{
  "n_experts": 12,
  "d_expert": 288,
  "activation": "tanh_gelu",
  "lr": 0.00381
}
Below are experts of layer 5 (counted from 0) of a mixture-of-experts language model. Rows are named router (the router's row for the expert), down (a neuron's output weights, with its number) and show model dimensions 0-223. Each number is 50 + 10 x the weight over its row's rms, rounded and kept within 0 to 99.
Before each expert's rows: "raises" lists some tokens whose logits its average output raises strongly, later layers aside. This comes from a sample of Wikipedia text that the model never trained on.

# expert 0
raises: ",", " in", ".", " and", " at", " of"
router:45 54 74 51 54 62 42 56 59 57 43 49 73 51 60 58 60 47 56 44 55 56 45 47 58 45 61 60 30 50 52 43 70 58 60 50 51 44 49 56 48 59 53 45 46 47 68 43 44 44 67 54 51 66 44 43 55 47 35 48 48 54 58 42 60 58 41 46 53 54 52 45 47 55 48 48 38 71 54 47 63 42 54 59 56 35 50 46 39 62 36 31 68 63 59 40 55 47 55 43 46 56 47 55 65 62 39 39 36 62 67 43 39 43 51 34 52 59 46 53 50 39 51 57 65 35 55 71 35 56 45 45 51 52 51 55 62 46 59 49 52 52 58 29 43 52 61 51 50 53 57 39 46 47 42 48 67 47 69 38 40 30 52 35 29 61 40 35 72 16 38 60 41 38 50 32 34 60 64 56 44 42 41 53 29 55 56 57 50 54 56 58 51 55 48 34 46 37 50 40 38 57 29 44 46 53 61 28 47 44 49 53 49 40 39 40 56 50 65 61 57 23 40 50
down0:57 58 39 58 63 54 35 42 54 56 58 43 58 60 39 66 60 40 56 43 51 60 43 40 57 60 35 48 53 54 41 42 49 25 29 63 56 55 43 48 61 44 48 58 51 65 42 44 47 40 53 39 65 49 31 30 52 52 57 58 56 55 46 66 67 41 52 53 54 43 54 39 43 52 40 64 54 48 35 48 41 54 60 46 56 56 62 46 56 43 29 56 53 42 68 61 53 26 54 40 23 55 50 65 65 58 46 51 31 48 58 50 34 40 58 60 48 29 43 48 53 38 46 58 45 79 60 56 43 47 49 57 60 67 50 62 73 50 47 33 55 35 50 51 55 41 44 48 57 63 54 57 37 35 51 53 43 47 52 38 52 43 49 49 48 47 50 29 35 42 48 45 45 46 50 57 36 42 60 49 52 42 34 63 59 52 62 59 56 52 53 31 46 46 43 36 43 54 41 55 53 55 57 56 71 62 60 45 40 56 53 50 82 59 57 58 47 47 42 53 40 24 47 58

# expert 4
raises: "'", "'s", "z"
router:31 38 63 53 49 56 43 41 37 50 52 53 58 71 44 68 52 46 57 65 54 49 60 54 56 58 54 61 57 44 47 44 38 58 47 65 60 55 50 57 40 54 41 65 38 50 52 52 54 48 53 41 31 46 59 39 53 48 61 45 36 34 51 41 39 52 52 54 35 49 47 58 49 41 52 48 37 69 42 46 44 57 41 61 60 52 48 56 40 58 65 48 44 51 60 46 36 47 69 59 56 44 52 52 47 53 58 60 54 77 42 36 61 54 55 47 46 39 63 51 40 51 54 49 55 44 50 39 50 55 39 54 51 47 32 65 53 55 49 27 45 52 64 39 33 52 55 59 36 59 53 45 49 65 55 71 50 56 65 42 60 39 48 56 35 53 47 52 46 52 33 49 48 54 42 66 47 35 35 34 56 50 28 69 58 42 48 45 55 59 57 60 40 62 52 65 68 64 43 03 52 43 54 46 51 60 45 41 67 66 56 57 56 28 24 56 41 57 59 53 48 63 49 59
down0:56 42 56 49 39 53 40 49 43 59 50 51 46 62 61 40 37 37 49 43 42 65 74 60 53 49 49 48 27 55 56 58 46 45 82 41 33 41 57 58 44 62 55 53 43 68 55 61 40 49 37 54 52 56 48 64 47 47 49 73 47 62 55 33 48 42 46 50 38 63 53 60 35 39 45 47 58 61 65 66 43 40 43 34 81 50 54 60 33 59 63 40 40 49 50 38 35 43 63 38 45 52 64 54 43 65 62 45 65 39 40 72 45 46 51 45 52 73 54 33 59 40 29 66 56 44 56 56 46 57 49 53 46 55 45 28 71 51 23 58 50 43 50 49 49 54 45 65 54 52 47 53 39 64 62 55 48 42 33 57 47 55 64 44 62 52 46 63 55 58 53 62 52 49 64 55 31 57 51 44 35 42 64 31 44 53 52 54 44 49 49 38 63 35 47 44 45 47 48 58 54 52 58 45 54 34 49 53 39 46 45 47 46 49 55 48 52 49 59 59 55 52 69 61

# expert 11
raises: " the", " their", " a"
router:51 59 44 51 46 48 37 45 42 45 37 55 63 44 60 58 37 46 54 31 27 58 59 43 54 43 63 55 57 49 51 57 47 46 38 50 65 53 51 40 44 44 61 42 53 51 47 48 53 61 49 50 49 48 43 35 52 38 37 39 74 56 44 67 41 36 61 53 60 50 39 32 43 61 56 45 59 51 49 60 49 39 53 38 54 70 47 41 53 46 68 61 79 37 16 51 66 52 42 35 67 51 50 37 59 52 38 56 49 43 47 56 38 48 52 61 61 51 45 55 49 54 72 63 45 43 48 46 33 44 46 48 52 59 40 55 70 52 62 56 49 53 30 62 64 57 48 54 39 57 66 63 68 59 33 44 52 60 49 36 55 53 62 49 56 42 42 39 56 53 40 42 43 51 54 48 58 45 40 62 44 44 38 68 44 62 50 76 46 41 44 49 46 43 24 55 47 65 60 68 34 58 37 46 61 54 42 49 61 44 45 46 56 38 52 50 59 22 50 48 41 39 42 56
down25:56 52 53 69 51 74 47 47 42 43 34 61 36 46 55 57 62 54 71 53 62 51 57 52 69 49 49 33 49 61 61 52 55 41 69 54 40 44 53 49 56 54 64 38 51 66 47 62 74 58 60 55 50 47 38 49 45 62 46 50 44 46 48 46 45 25 57 38 51 57 44 49 47 35 69 70 44 49 60 50 47 59 53 36 50 54 64 31 57 48 36 53 48 63 55 42 47 39 29 26 54 63 47 62 43 28 50 47 54 60 39 50 55 52 56 70 37 46 55 46 49 39 56 61 45 45 44 44 42 34 52 61 55 54 52 31 47 64 42 28 46 59 47 49 58 35 49 59 41 44 66 68 48 42 53 48 44 61 28 49 35 49 52 41 31 56 54 46 36 59 48 56 54 45 67 65 50 64 50 42 45 51 57 62 37 54 55 50 57 56 67 76 45 63 47 40 70 48 48 61 54 52 64 46 49 38 58 38 37 52 41 52 48 55 46 59 51 50 63 55 38 31 58 58